{"num_attention_heads": 4, "head_dim": 96, "norm_place": "pre", "rope_theta": 10000.0, "init_std_o": 0.00794, "init_std_up": 0.042, "doc_mask": false}
Below are experts of layer 11 (counted from 0) of a mixture-of-experts language model. Rows are named router (the router's row for the expert), gate (a neuron's input weights, with its number), up (a neuron's input weights, with its number), down (a neuron's output weights, with its number) and show model dimensions 320-383. Each number is 128 + 24 x the weight over its row's rms, rounded and kept within 0 to 255. Numbers have three digits each.
Before each expert's rows: "comes before" lists some tokens at least twice as common just after its tokens as in all text; "gets" lists some tokens that make up at least twice as much of what it gets as of all text. This comes from a sample of Wikipedia text that the model never trained on. Tokens count by the router's weight.

# expert 5
comes before: "\n", " |", " | ", "; ", ";", " |  |"
gets: " |", " | ", "0", " |  |", "; ", "% |"
router:120135137151166113110104090130099136138149101126107100143100103101128133137109146153132117167154147079121146128117091143116142120128104109116125142103119144114114110139145138117159177158090109
gate4:121172118146094148081097119129117105138102101153147156169114145111118147101100134114146120103119127170149103139151149131106112103141082135107138112089141136152140177115121101172134158120144156
up4:112086122096113110162122163067140122079106127131185116104080166110152151139122157106132150143112163152164150140112140169109105104136146122128154129156152143164124121153152119136141136097162170
down4:156140076101114137085121103132148147112123101150087153104098105109133130106144179099114159147085121138155104114165169144132115123130132118111138164142092114119162131129095137139146110158120155
gate5:121097138114126120101118084131100115151162109107097130160128109150107164146159154104119135170128096133117127149121153134082136140159103164127112100098099175110152120169096142158136152137058114
up5:127118158119140138107096089120162122156092142097115161146168109118084148151175153080155150147114185106106147163107162147169130122138125130128096145167137122140146128161139131087141165128133188
down5:086111126109159142137148162152148129137192177123121140167142138130107151110144067106157161138140097108091156141179107126146104123136157118167102141138167151085106155152125151118137115161118138
gate6:136141108152119145170120125128121110111121144114135147188136120133130143130157141142137151133145150098121171133124112147120154150122186124107153126177088124119094177141114140153105129170115126
up6:098158120147125129162130118113113138138102089117139115099138151086132133143157118126125152109104115151096125128113137105130114152093111130137142078108140108148087083112142095095148162135130111
down6:111107145127082147107188154143139147143079099174157146138132132112131121158139110106155130139158145090096124115145157137112116169174118136097113130154184125158151153132138115125096117140108126
gate7:129155102109156127127133142134118073126170142126171140162128124117174139117106149092126115102065102117103106145107160120103129114128073150120092142132135139119153129130124141129129158129157126
up7:103137112097132085172108123129146142082140110111119154124176145131147104136107114143120135149108114113157097104144091123124132127091101105108129118104129094125142171122092168117132113107126155
down7:143119144156158134104113134104165141121100158140164111128166155098112135151082182152096093118141140148152157108131132100156175131131114161089192129138132143147133170136107129138092141125195130
gate8:118142123069139106104152133127175115075131153118132104162056155153156125113134137148124165119153135161131116155124110175111165087158125131157093137151113119120158160140138130151098146141139112
up8:117107131139130110089131109096091105147101151162127111128156109118143176122120130131102131140119125129113166136135129144189111137135158170121111123109114173169116146169123152156102155131105131
down8:113112087132101136125117101144138168132132098143158141151126136128116110102128135094108145109148128073082104107167132108121163132102159117137129150127099102158101115128164146126093072121180153
gate9:151153154082171129098130116135158109129088116132076137151131110103141128137099119122142127109158143116081129107135096166145159152086106136132141141093118082106153113076110116102139083139155149
up9:086115136143064127110076134129090115131143109139095145114124105124140135130145156117121154119153117144114142128149178117105119081120108120121138126132128090113138153129124128111135143139133168
down9:105156101122150142150142109137175103085178107131084171172139163163121083102096109158129105126149132156162111113153134116150154146135125135083129097115137115142076142127177096182117096101141108
gate10:109145168114147114077081127147121152143093146135123164138146098121149117138091152131171106152116089119107115075115144129085127142129128130121154112120116093116124128154114140111126159139119158
up10:190159076122135091130161107113130187127139137146119191202140127098110049105116143121134087146149172113132123085114120131203165136112125136129117114125124168161099146069118133112124102154151136
down10:133109140151092141150089190114130101152107137098145138127110149127099096093117162117130092128074135153101160145125146163116128095134130120149113127129139147132110126141125144107157110145109126
gate11:152151172144107122091067122159111114090130115135114113138086131112156112126159146148196147103118174124121103132168116123123157150132105150099113109116161104096088134104101142149122162118098088
up11:119104111098124127155142164164151124115137119128088103156169116123126149151095156111146131136133169160140141126159136143140100124177114107149140189123171164092093133096142125101149043139128100
down11:110127118138123146119103109117106116119134145164132122135176094092105141145106127153137130123159141118165100164121136129138172064090168105130154112105135157211075112118132133147093110136085153
gate12:130127123111136127121109127122106149110096088121164138105128108123123121149077119135149112113142135198158114109138143128130109119086137114158110118121138125164130171142130125088160112177134112
up12:133076127116117131108141127134167116133147122110160167149144130119117115114135120140138100117150085149106131143122125133108118105137128133124097116138140134083125136090124076159132146132116155
down12:146168137128114148161118204130135135101194097120180145110155139164162087126131124193100145159169155147186123129128125134097123130146155112152142106110116134137098131110169112096138147120111092
gate13:102144142131118124138116072118154127153123119159112108108115100117118087151137153160112114197178105083118127096126131144129140116106105130139145148144141127078146127105140146099135148145122175
up13:160112099112135038095138099105144124117140109111182104119108154101090137144169128072116140117096140180122134104106146107167150116085144159152148113127111129149152142127142137117169105112131148
down13:132113138106142063133125124125136114110159145095086154132130091164138135150141149100102140137136105138096148100105108165141170149135158134165140149119102148132154114126158147122184151125110113
gate14:130127077157123151127136108137084109117080150124130149119099120168090137135134145130169115179092130124137110099120187142068104119098157121134104153083116143117151112111119120159138115148152083
up14:120126174109107144106108113121157098122098162149089110144115132128136133137114156060065118118110156159151142140095123123119134143119157148122154147139137141160140112150114135135124112110118160
down14:107126133123124130164125148153133137123172094100131093116127113156113089157139140101155139153111118128115119139141133154152158110113130115109092099102110155111132134155122171098148093117127120
gate15:122136145162130099091129128098156127155130134127179148135107155107139112161149125157126142145146105126128094139153122176149119084106131129150135104193133135153151158129143135139129109119111121
up15:170143121085164116150158106092149128169124141138114153123163120172128115106103094132170132129128117104074117124126117098112127126124146158109138090136132115108156126142133146157104110130135136
down15:087142122113109103128171100099135059089158121073139111177077152156098151135113123127092126131151140080166108144112116106170122098112105167158156144106160133137117133101129136115114137172107113
gate16:087096098121137115128098138110138116155094102115120114149103124073102143136105123132149108154167133133116165132113141123130087148119163090145107148121160177052152112105134101119142149146087126
up16:145115105127139113134092143164164126151131147151110099135099125137147162130112124140088118151126085146147110106114088139103143148179133148095128127119138086055118147154124173137109193140122127
down16:119142112102147112107102165157174097119118106118116131139078114164126131141136118178152100106105139133140117139098118138172114124153134101103072142120131129119134153140128178118164147180073162
gate17:135123089104111100132147098149153115148114163140111141152119147142166126133170117134106130142133088150057141103118100128105140107152134129133139132101113147173135135131106123136085130165137139
up17:131117124130083149092118143144130155139079089102143130116117143128176164117116127118088129178175120127148123108127179117167138137104111124129128112152105204102069098109112154148144147081117152
down17:132166138131125076121086136113139058092091122162146107148120123137127149136154156129132133117103102077112105137105146143162129087141108142158164139101123136138108138099153125141108085114146128
gate18:122127138145129157153127093103116108108133106105126097093103140147143126185125091135113118192096113159124162132155070127085123093172092123128139117112102113147098099122145095113150123114096094
up18:151109164117133108152154136149139103128124091096174141125134132135150138097132137116122102097153160119138120139104110116143140117094170087139133098133126134122147165104156135128114147143118166
down18:128107121135138125141153123053112117114166104115120168140102113142100124119120095127141147169107149142133102127123163123116134113157157151140109148100116094178133193120174109177131152163127139
gate19:104134123151114134106144128147118148106153088089095119115122095118114103094083096140162141171160156113123117121134108133095150053170129113120093130120094137129105115126125069131110095140166107
up19:099095131145124116120109121083133144169103107144169122116111123140111114112078161118156103116105122124129143100137072160135129126137110145150153149111127117156102106131117127120098104132135124
down19:126129107139154145148119130135152128142090127157109137119142140149106117150128121132174093098181108115131123132093122085145125130141165145120161116107076128161111159146085128161117112151136095
gate20:158146168140113167142111117085109134114138148100128111133082087142106100144133127174116117150144136109109181176084105063117093170138127098100149137118125102149128101130139110149142139152156121
up20:134128130091142120130102128130155119125136091096151075169132139116147095163133114107168139105155136136111104132136131160123131138124130121138198129120160107121148120152173113128156170079165158
down20:133126136196149130084095175124110147114173124125108143132146119135094134134134165124102072125160144140127137097165164107118148133158126131099128160131164174162101179148128138172144055142126152
gate21:109130089168141134104094145167094092135128123132128070124135116149085126107112129120185126110139101153128180154138098119112109115159122123154138108111124138116156143174134128134150132154134125
up21:145102142164151126143154116096101122129166096168135113119130119106142147118059154095104144137121095153139136111132113180151074126128110141191174160111090137151148096111133115149134160147118089
down21:068157124136119082120148153110112109145148114134148159137149125151140125099141173128171128172134081094149095138145089125134121134143116117131121138096187134127117115142133097092103130166132120
gate22:135081125176141122098108131118112084151165105167156134146150098161141162144101136134157135184135100172162164121121146120099127161116092148139134135108092116159125136137124155118158188147127113
up22:062141153138135096134142139119115155159132108167143156087102136146154129135125117157139073111162124134168173186126095130150079139103152114097085135127116136112128159116126142105135123130184163
down22:146126147136156171152194137123105086152141114140161109151139090122149158133121124134099126125141135110137099135119121123108096102129178122111083128124147130157101087123136160152143112134112161
gate23:145138122116127108119119186156122083130199113133098165144142095082136137128129072100119104142138136085154082072106141173121123142120153112145162116116131122110135102124133125150150118120101158
up23:137119070127127118094111121111110091147134120142157069161147136165124077127145085133162156135131151101144107124126135145118108168128144136124154167168156084079191142118137133162091097111096124
down23:127099184152145120129154127078117083110138138151096146149117125087150112132132087082110139133118134081127147157106122122134107143099103172164165126152129095109097104112124160124121116160164134
gate24:129123107101145109128116104160141151118143130086113123134119124106105132137139119131131179151117089059176125161161104142088146083153104114135124108089111129076130102130153086097133105131162126
up24:096160117138119096122150089150157098131126131137128104138125117204099108115141093105126152113145136144122158115180111142136151060158148080139105145162104119146131123157172108109119118140131147
down24:096167162119172112137140133178140081165146080110104134140114100181121123137136168127171114098151139123088151139112157166127140074102167095128132165090114123123107128080129111115172109084109138
gate25:138150107143152117143122107149112135168105206130119100149116104138149167176138092155167138145169171135145136146130102166102144113102137137140113106109117101167063131134115150154122104137089145
up25:130103142123131157109092174151134166152160160189131125109115142117155117143161124123092172146122154132120103180146086171052138150151128136070094130136138133126117131127109165117113153108147145
down25:151108092176090152178107121125111119132122179165155132160143154159154150129103129153088135126103113144141135143124116114161112151131123142131108119146100152125139096096097127142138105126098103
gate26:146147167132130134126144122123130118120150136151126163141150073167102143138171130168112121136143090103090134176110136141141104082079124090131136149117165184146159125140129153129127134122115150
up26:138106145081163147141130126124107136154109139109142141112189137120129192141119124126117127151125179176072152122106144152144149105150122133104139124162152151136117129147109150159134095145088112
down26:124150155100135140110099120118096123097160130154145122151135120151107137128146125117129103130092116100132134132122125127128100140094141136126156114156115116064193169162118090158070166141122091
gate27:084113125127160094152170096157098157160111117174140158139130095123122097100132119114127136116126158158079109133135146107154122092160088121128124136074122159144091099162129168093137115141085096
up27:155109142125138139101147105138073090142090096132107150187139096153099132158145135148135099118144087121179126110133151110156119167134140150109118098151121192163146108100132139142123120126145123
down27:103094137152131149121135117115104123176112183098134080117141093137127099094160139139144124123105105139115031159127159117138125134131141111148145153206124112149121158164124153141144093138107142
gate28:114122109158152104106110099139149162148133134121113122161137106134126125154134164114087135160150127150089109117160098152128124104136110123126128142136125132137091135137123084128138118138113143
up28:135161087099121150148137146175134153163151141113159117123142150126178126160124126111135143097111130152088077143119127141118164108129140118150140122110142137135151135135137107110095083149154168
down28:154115105100138132114113140114068140104086120154131097159140133172144121140122088059192102106100101116124156173130137151142126126075147145141155141146126119134168190120122152165123166113163112
gate29:110160114131138122121137115183103154136133133161138143083114117132121159143098134084149146117160154098107160154123150097047139120130108108076080110138115150154161115134147105127145152104127091
up29:098094145158126170139108128148144085146118169100125116119136124181139143141124082148157143100176140133103130127119105097131137177124110093105124178105138109124130138134150129155135094123151139
down29:155116145148162143112128108129103132115094112140126109102152160124153086105099148104166137148118123140113110120114150129153133151107137088144096176154142126142110141128127121092151140110117167
gate30:123154142146132101117141110119141098191110155102110124152115093100106148131149127135132165107133110131107114090105087114162111121108093078113145114143148120129126134147117096161127121112128116
up30:136160087129096138136103106124116126125115122097101142112103126144128152132128117111122094090150117120179147150105142141131168118142101140102137119156110112117135131141141095167112131106122146
down30:163109094112106121167126122125160131149104121114135134126148118137128143119144113121104125141102108086140141173128144155099133147137119146132106130083086112129108124108140122119108126087110138
gate31:110132122136131099127110126171133154144120146147152163141134121143079099107122120124128146157156139145117092114114092131110137113108148121106160087111098148114085127110140092147130181132104116
up31:140138148129135142162139113130156110134153110130188150122185070097150142132128092136118109153163162090116097156145130084117103163151122136111146138099119136162134112163144107144099140134105109
down31:114120125141160132132104079069117117146086140124142171155092132125129138116138158170139146155105126110127152099151133120132145097133170118130135137168152091130114087123098088132102114140103163
gate32:142098152124116149143117101147100119183156167138118122133101129119087150130126115139132110137101110103100146162123135139093125127127173157073138115093116123089149179137116119103122158129097089
up32:080097110097162104115108149156159106126118136133146133121106127101115163135099131148096114143110109106108112133147086111111105133125147148113134127136137093174094140158128164137131123144113136
down32:120126111116130154131118116123130113113143135157130176107112170126112101165118108139146071101073176088140089157118171090132113124130111122089126079094164118108138147112155122168118136099128097
gate33:137105100129121150156114166147084098150165111119134161133132115134094104148128116092113155142108125156138084144108158130149129096096126123155116095133161120171160144127109108148118134149115157
up33:153156120134136138144152146181153151092106152145123154144128105166148109104180130131163161087137120136119102149137134104145152123134081167124136164126083174154121106139098140164097076119121099
down33:180164101157094123134138120143141156124070116107119112074125124075150139150146117120098165109103081141164092152115103125129087153100101141107165156130103133123110118134122133146096130122122100
gate34:107133134105172176108138152088141100118082093117139097139114089137132101095161089141120142159120149104110159085131135142091107156118132091156107106089105118125140111144122099123130166091146142
up34:120141109144064131129106127123153153131127142151118129133127127137134120153110140140098108161107156127150130101090134169097171119076084138152159102117098122095166133111112087178150152110132173
down34:201111153127153164120102154148108110139127155129135147136164114124104081083091107137148174111103098112122130135158142136083142151162151141142162128154128128136166077150147091172167144123166129
gate35:148158100169136091113143124142086165118106143140128113153144144102098121129104126126153140138101124115156116098121081157121107119101111114134135105085185162158137148153138104112151133136148112
up35:058106126138120120131190121120138121137130142156111144108108150111157113154116118127117080112124114144092101118107102089123100123129115122127132154119135091158159124112106153109120113113095161
down35:113140073106152082114101129101143091157144109118129130110146134163121155127132148130144167090188074125114168131138137108176123124186136163142174115154100082135075122112127099100096159115069103